Experts of a small language model.
Size: 14 layers, width 160, vocabulary 7762, 19.6M parameters.
Below are experts of layer 7 (counted from 0) of a mixture-of-experts language model. Rows are named router (the router's row for the expert), up (a neuron's input weights, with its number), down (a neuron's output weights, with its number) and show model dimensions 0-159. Each number is 50 + 10 x the weight over its row's rms, rounded and kept within 0 to 99.
Before each expert's rows: "mostly gets" lists some tokens that are sent to it at least half of the time. This comes from a sample of Wikipedia text that the model never trained on.

# expert 45
mostly gets: " ===", "\n", " ==", "\n   ", ");", " —;"
router:45 44 59 45 26 58 58 52 44 49 55 64 59 55 48 56 55 54 40 66 46 44 47 54 47 31 47 45 59 36 53 46 51 52 51 58 44 57 41 57 44 48 53 57 49 56 48 68 66 57 28 58 59 47 39 67 47 54 43 44 45 49 56 37 51 63 64 57 39 66 47 52 55 45 47 47 53 49 46 44 69 33 45 42 46 60 47 68 42 21 52 53 57 34 45 58 64 78 37 56 54 46 46 57 56 40 56 58 37 61 46 67 53 54 43 51 45 48 57 50 43 40 37 50 46 55 51 50 63 64 38 61 17 57 45 35 56 36 24 47 43 46 48 62 69 32 54 50 62 36 54 56 53 53 57 55 57 51 74 61
up6:57 44 40 49 57 38 49 55 53 43 63 59 50 44 32 43 52 35 40 27 41 71 59 40 70 51 41 42 47 42 42 46 30 54 50 72 50 57 59 49 55 52 56 72 45 61 42 46 65 41 65 36 46 59 33 52 47 49 58 62 41 56 61 54 61 61 41 53 58 67 50 28 27 49 48 47 52 32 53 48 47 53 31 39 45 67 61 52 54 49 52 65 45 39 54 49 50 52 31 66 56 65 60 57 54 45 43 47 34 49 43 43 47 30 47 57 56 43 52 55 51 56 51 66 59 60 58 48 46 45 57 36 61 40 51 51 64 48 82 43 35 61 52 36 52 54 50 65 48 40 54 32 49 38 57 47 56 54 45 47
down6:46 50 60 52 67 56 41 50 50 48 47 51 47 52 44 45 59 50 37 57 40 54 40 28 39 51 44 58 57 53 48 35 33 56 54 45 59 49 32 67 51 44 38 41 56 52 46 42 55 47 42 44 39 64 57 39 52 48 43 66 69 46 48 44 42 42 45 55 57 47 53 65 49 45 26 32 53 41 55 41 54 54 50 60 62 52 45 61 52 43 55 47 76 62 48 58 54 54 46 51 41 54 64 82 56 45 43 70 56 48 45 58 66 47 38 16 45 48 44 46 58 51 48 35 60 62 39 48 45 60 56 68 63 29 58 53 39 40 54 31 50 41 52 45 35 54 50 44 49 40 43 55 59 25 41 44 62 62 65 57

# expert 56
mostly gets: "″", " •", " km", "/", "^{", " Coordinates"
router:44 42 55 48 48 53 62 43 63 32 42 48 33 44 37 48 50 64 43 65 31 37 59 54 51 49 51 62 64 62 63 63 73 36 37 66 34 54 43 52 58 59 66 53 44 44 59 52 65 53 63 54 54 39 41 42 39 56 47 35 28 58 43 34 40 44 38 40 40 63 51 40 34 52 40 32 53 37 45 49 58 50 35 54 67 46 43 41 53 32 37 37 43 55 53 58 38 54 44 43 60 54 48 58 45 48 62 51 57 52 56 60 57 37 41 45 43 34 51 51 45 57 35 44 53 40 59 43 61 61 62 47 28 53 44 57 41 35 54 49 46 63 36 72 52 55 55 61 68 47 51 58 34 51 43 59 61 44 67 55
up6:60 52 53 53 57 44 52 59 52 35 44 57 65 60 51 51 36 57 51 62 65 45 37 60 47 65 59 38 56 40 46 42 56 66 57 59 56 57 57 56 50 52 41 57 57 65 48 33 46 66 40 66 44 49 54 41 50 38 46 58 32 64 53 49 30 59 43 48 46 40 52 60 41 53 54 38 53 57 46 48 43 55 36 54 58 49 41 30 62 61 46 55 36 57 74 58 44 53 61 40 29 48 27 68 51 55 73 51 43 49 51 67 57 67 44 44 49 65 66 51 58 36 45 37 48 51 34 38 43 53 39 54 48 48 60 36 60 58 60 50 55 59 26 71 44 42 37 59 45 42 45 56 46 73 57 37 46 38 45 59
down6:43 58 38 40 54 47 54 36 57 53 52 44 71 52 48 51 65 54 54 54 39 49 46 39 57 28 50 60 42 50 54 48 57 47 44 52 64 42 52 27 52 55 43 64 54 39 54 43 52 46 49 50 50 47 50 48 58 52 33 60 68 47 46 39 47 35 70 61 51 75 50 51 45 35 48 51 47 43 52 52 43 45 59 61 64 76 49 54 43 36 53 42 54 59 39 58 53 42 36 62 55 53 56 52 48 56 47 38 34 48 67 46 57 34 51 37 41 38 41 46 42 34 32 63 52 30 49 53 49 47 43 51 59 62 35 57 40 57 30 53 55 25 72 17 49 60 44 43 48 62 63 38 59 35 43 62 49 59 47 53

# expert 10
mostly gets: " Y", " J", "Ch", " Ry", "J", " Ch"
router:57 61 51 41 54 62 55 51 27 78 67 56 42 65 54 58 48 58 56 49 60 54 55 56 46 58 47 54 61 56 43 65 40 59 50 27 52 57 35 47 53 43 47 39 50 61 63 43 61 53 44 53 52 44 45 60 49 65 44 58 48 44 58 41 32 31 66 40 53 46 64 45 66 41 37 49 55 55 46 45 52 30 57 65 50 33 61 61 44 34 39 60 46 49 70 59 45 41 55 53 52 44 50 39 52 24 45 55 48 61 48 59 47 49 58 51 52 51 36 42 37 37 31 43 54 46 42 52 43 62 41 44 45 64 44 41 36 49 46 39 34 53 44 43 57 35 67 71 47 27 48 45 49 26 44 58 52 46 41 36
up1:40 39 50 79 43 48 38 55 39 51 56 50 36 43 58 37 55 44 47 48 61 43 47 26 40 46 62 58 62 47 39 60 48 51 37 57 31 57 63 56 39 50 57 56 68 54 44 45 39 52 42 45 53 64 71 43 58 43 48 61 57 32 35 51 46 52 44 39 40 54 59 52 50 62 49 45 43 51 53 45 41 58 48 52 48 37 35 64 62 35 58 58 54 45 56 54 72 46 76 45 49 48 68 32 38 47 40 52 42 42 28 31 45 49 48 59 51 31 53 44 60 54 45 42 54 53 64 56 46 57 49 35 38 35 33 41 56 47 57 59 29 59 50 50 44 53 47 49 37 38 40 33 36 48 45 28 44 62 50 49
down1:43 55 65 54 58 45 43 34 71 36 70 51 42 45 62 51 54 60 59 48 65 45 57 51 57 64 58 60 40 47 44 42 56 37 39 67 66 35 46 53 20 43 59 46 56 40 67 39 43 55 40 48 54 51 61 41 54 53 38 48 62 36 61 38 30 50 45 50 61 57 55 48 45 56 51 33 39 48 63 39 55 56 49 57 43 44 26 65 35 42 38 61 43 57 57 46 47 54 73 52 46 49 61 45 60 35 53 44 53 42 54 38 50 64 53 48 58 48 64 59 60 56 53 45 53 50 40 53 42 45 57 29 48 55 40 51 39 53 56 46 58 69 42 43 49 73 69 56 63 55 66 45 30 50 50 45 65 56 57 39

# expert 27
mostly gets: "),", "\",", " and", "\n ", "-", ","
router:52 56 55 53 39 63 41 53 52 46 51 57 51 42 51 56 66 42 33 63 42 45 36 68 61 63 49 47 46 48 32 63 53 58 58 62 56 50 33 61 47 44 57 42 33 45 61 63 60 48 57 55 43 52 37 52 44 53 46 36 59 58 41 50 46 47 47 42 59 54 28 69 46 38 50 64 46 28 56 55 59 33 46 53 59 55 53 56 52 48 54 33 56 57 43 39 66 55 49 49 55 50 44 49 60 41 58 41 45 51 36 64 50 47 57 41 37 28 49 45 60 44 56 35 44 42 52 57 61 71 30 40 40 46 45 64 60 45 47 43 57 44 40 51 49 51 65 62 79 56 34 66 32 17 58 44 49 54 48 35
up1:55 62 44 64 51 48 51 55 65 44 44 63 44 40 55 53 47 43 45 32 42 49 34 61 59 84 74 57 52 35 46 53 41 48 59 55 50 39 38 54 52 82 40 55 47 51 67 49 58 52 57 43 40 42 48 45 59 50 50 40 51 63 64 64 53 48 43 52 52 41 60 60 42 48 51 46 44 56 56 53 44 47 37 66 46 49 42 57 44 57 57 40 57 40 63 62 54 45 52 23 57 51 32 40 41 51 53 43 36 58 42 45 57 51 37 48 38 55 66 38 47 40 30 49 46 38 57 44 51 50 67 46 44 32 35 48 55 69 39 49 47 41 42 38 61 42 54 53 32 29 57 48 67 64 60 42 44 65 46 66
down1:63 48 48 52 56 43 34 36 15 38 53 48 55 37 59 56 39 47 42 33 27 49 48 47 47 41 64 53 38 74 64 64 47 59 46 53 48 47 65 41 60 47 45 32 49 61 36 60 54 49 25 70 56 54 52 66 50 40 62 51 48 44 39 40 53 39 40 50 55 61 54 48 60 65 50 51 41 65 55 46 40 55 57 39 61 46 53 45 49 35 34 63 37 55 49 44 46 53 46 49 47 46 53 68 58 51 22 49 66 51 45 51 49 49 48 38 41 54 50 69 52 53 51 35 75 51 50 44 43 55 44 46 60 64 51 60 50 46 61 51 38 56 56 54 39 42 48 47 49 39 59 35 39 42 36 59 45 48 66 33

# expert 0
mostly gets: " Man", " Ad", " Gu", " en", " Ag", " Co"
router:48 47 51 37 49 75 55 60 49 50 52 43 63 46 60 48 62 56 61 38 55 68 61 51 36 55 47 63 50 53 29 54 31 39 39 51 50 43 60 51 34 54 72 46 37 50 50 44 57 48 38 38 50 34 39 32 46 33 62 38 42 33 57 52 33 51 47 35 56 59 47 54 60 46 64 71 67 39 50 64 31 42 32 60 41 61 36 51 51 47 39 50 48 69 44 49 68 50 52 45 51 52 52 42 63 57 38 47 34 53 47 46 55 39 60 48 53 56 47 67 53 40 49 54 51 63 49 53 32 52 56 66 54 49 35 60 41 58 58 23 39 57 53 42 41 38 45 50 40 41 58 48 33 56 55 52 49 54 61 30
up0:56 36 49 51 44 38 48 26 38 53 53 53 64 57 44 62 41 54 51 58 62 33 57 60 43 58 48 32 52 57 60 32 60 47 53 54 49 70 46 51 66 21 53 37 43 40 52 52 34 65 60 55 52 54 43 48 36 61 55 68 69 51 43 59 43 55 60 37 47 46 31 54 47 61 58 43 30 38 42 55 55 54 40 56 72 60 51 42 49 44 63 43 53 41 63 64 61 54 46 44 45 60 29 41 64 49 35 52 55 30 57 51 43 68 54 40 53 55 67 44 59 57 29 45 44 55 38 47 43 42 53 56 30 45 51 62 40 51 31 48 50 47 53 49 39 52 54 53 42 62 55 46 37 56 57 44 33 56 39 49
down0:59 43 49 51 48 41 46 38 36 60 48 56 61 59 59 42 31 31 41 67 42 45 62 54 58 58 50 42 49 64 65 70 51 46 53 48 45 57 41 61 68 37 39 36 53 41 55 40 36 48 77 31 45 33 32 51 40 69 56 65 64 63 41 53 46 58 53 47 71 37 52 45 37 53 34 58 44 50 43 45 54 71 56 26 56 42 47 31 61 44 42 35 44 45 49 48 53 54 45 62 51 49 56 56 46 56 35 46 54 46 54 35 34 49 50 38 41 52 41 45 51 33 37 41 53 43 65 45 56 58 54 53 58 45 47 41 28 50 61 49 51 52 56 56 39 54 72 50 52 53 44 30 55 59 58 58 38 59 50 51

# expert 59
mostly gets: " that", " which", " where", " when", " who", " while"
router:44 55 50 38 58 44 21 56 56 55 45 59 60 42 48 49 55 44 52 63 44 54 40 50 46 51 35 47 51 54 38 45 47 50 56 64 63 44 39 46 43 57 45 49 54 39 48 55 43 30 45 45 44 47 52 64 38 70 48 47 47 59 55 63 47 58 37 45 71 39 59 38 61 42 41 64 52 58 65 58 50 26 48 63 33 52 53 46 49 72 33 29 45 49 37 37 43 40 47 51 40 58 56 45 63 51 51 35 56 47 48 39 51 69 44 52 40 52 44 44 53 43 62 47 49 45 24 43 35 29 47 46 40 49 54 51 59 39 46 33 56 40 39 38 70 35 75 51 50 53 59 52 73 46 40 59 37 55 36 48
up1:44 37 44 42 53 40 39 63 53 65 30 63 51 44 41 34 35 38 71 55 46 67 32 49 49 52 51 54 53 35 71 47 47 54 64 40 48 51 55 53 30 44 53 51 45 47 48 46 64 44 58 47 44 42 46 44 39 49 38 68 38 86 50 65 46 39 47 64 57 58 65 47 53 50 59 67 62 45 39 47 52 40 65 35 51 52 51 56 59 63 59 31 52 41 54 46 56 55 48 49 51 59 63 46 52 53 50 41 59 52 64 52 63 58 45 36 65 40 42 71 43 40 46 40 55 68 52 45 44 35 39 64 57 42 44 43 46 41 47 56 38 52 49 53 40 55 44 23 48 57 42 54 66 58 68 56 54 59 54 44
down1:48 63 69 59 52 71 45 44 55 35 63 41 39 60 46 53 46 61 33 43 59 30 46 29 58 42 47 47 59 43 31 65 50 49 44 42 53 48 38 45 55 54 48 58 52 78 37 52 41 63 54 55 39 51 41 46 59 38 59 55 39 43 58 36 64 49 60 52 55 41 60 54 38 45 47 48 29 70 58 56 60 63 42 69 49 57 65 50 26 68 52 62 47 48 61 48 40 46 67 50 38 32 48 59 49 42 68 64 49 43 48 46 53 43 60 55 39 50 54 45 60 54 50 49 37 38 59 61 47 55 49 62 41 50 61 70 35 49 48 54 55 48 61 50 43 49 60 39 38 46 48 60 34 33 59 67 50 57 45 38

# expert 35
mostly gets: " Ed", " dec", " Ind", " gen", " dist", " Cal"
router:46 41 49 61 66 40 60 59 43 51 59 54 57 51 45 52 36 59 58 40 72 61 48 55 39 69 35 56 49 53 45 54 53 60 45 48 63 54 76 47 42 62 56 40 57 48 49 48 42 59 56 41 65 50 33 59 61 57 50 48 60 59 47 45 57 59 60 42 36 62 63 25 44 55 56 55 52 44 43 69 45 44 44 46 43 48 30 58 43 56 49 54 43 42 53 37 53 42 57 61 56 52 50 45 62 51 46 35 78 42 56 37 48 61 56 32 39 55 60 54 46 40 54 60 67 65 30 68 45 52 63 48 54 49 67 48 49 79 50 37 40 49 48 51 49 77 44 55 38 56 45 47 49 50 45 71 36 54 43 44
up0:52 50 63 43 37 52 52 52 59 51 50 45 62 48 38 51 47 34 43 54 53 25 61 45 45 39 60 61 43 55 54 38 42 39 39 50 55 55 61 46 49 52 58 36 39 55 56 50 43 49 66 46 43 38 61 28 35 57 51 51 61 60 76 58 48 65 68 56 49 52 51 43 40 49 40 53 74 32 48 53 52 51 37 55 39 36 41 20 34 51 57 30 48 45 28 54 48 47 52 62 58 65 39 54 50 43 28 49 57 53 36 41 60 58 60 46 64 40 54 43 43 41 44 73 60 50 39 44 56 55 50 37 36 39 55 56 47 42 34 65 50 47 44 40 54 59 60 46 43 40 41 63 49 46 36 53 39 52 65 56
down0:31 39 69 52 36 51 53 58 50 43 55 50 47 61 52 53 47 43 37 51 58 32 53 44 44 48 67 64 58 58 42 47 59 63 52 53 41 30 52 44 40 46 45 69 52 41 58 47 53 49 47 54 48 44 47 53 31 52 64 29 43 62 49 57 50 53 54 45 42 45 52 47 57 53 30 52 74 45 51 56 34 43 54 42 59 39 76 47 56 50 64 51 47 60 45 44 53 46 46 48 52 58 37 59 34 49 31 51 54 31 46 48 70 44 56 50 58 70 58 52 59 44 45 47 60 31 29 41 43 64 32 33 52 41 63 57 53 52 52 32 42 53 64 47 62 35 73 47 44 40 75 47 48 60 45 48 40 32 64 43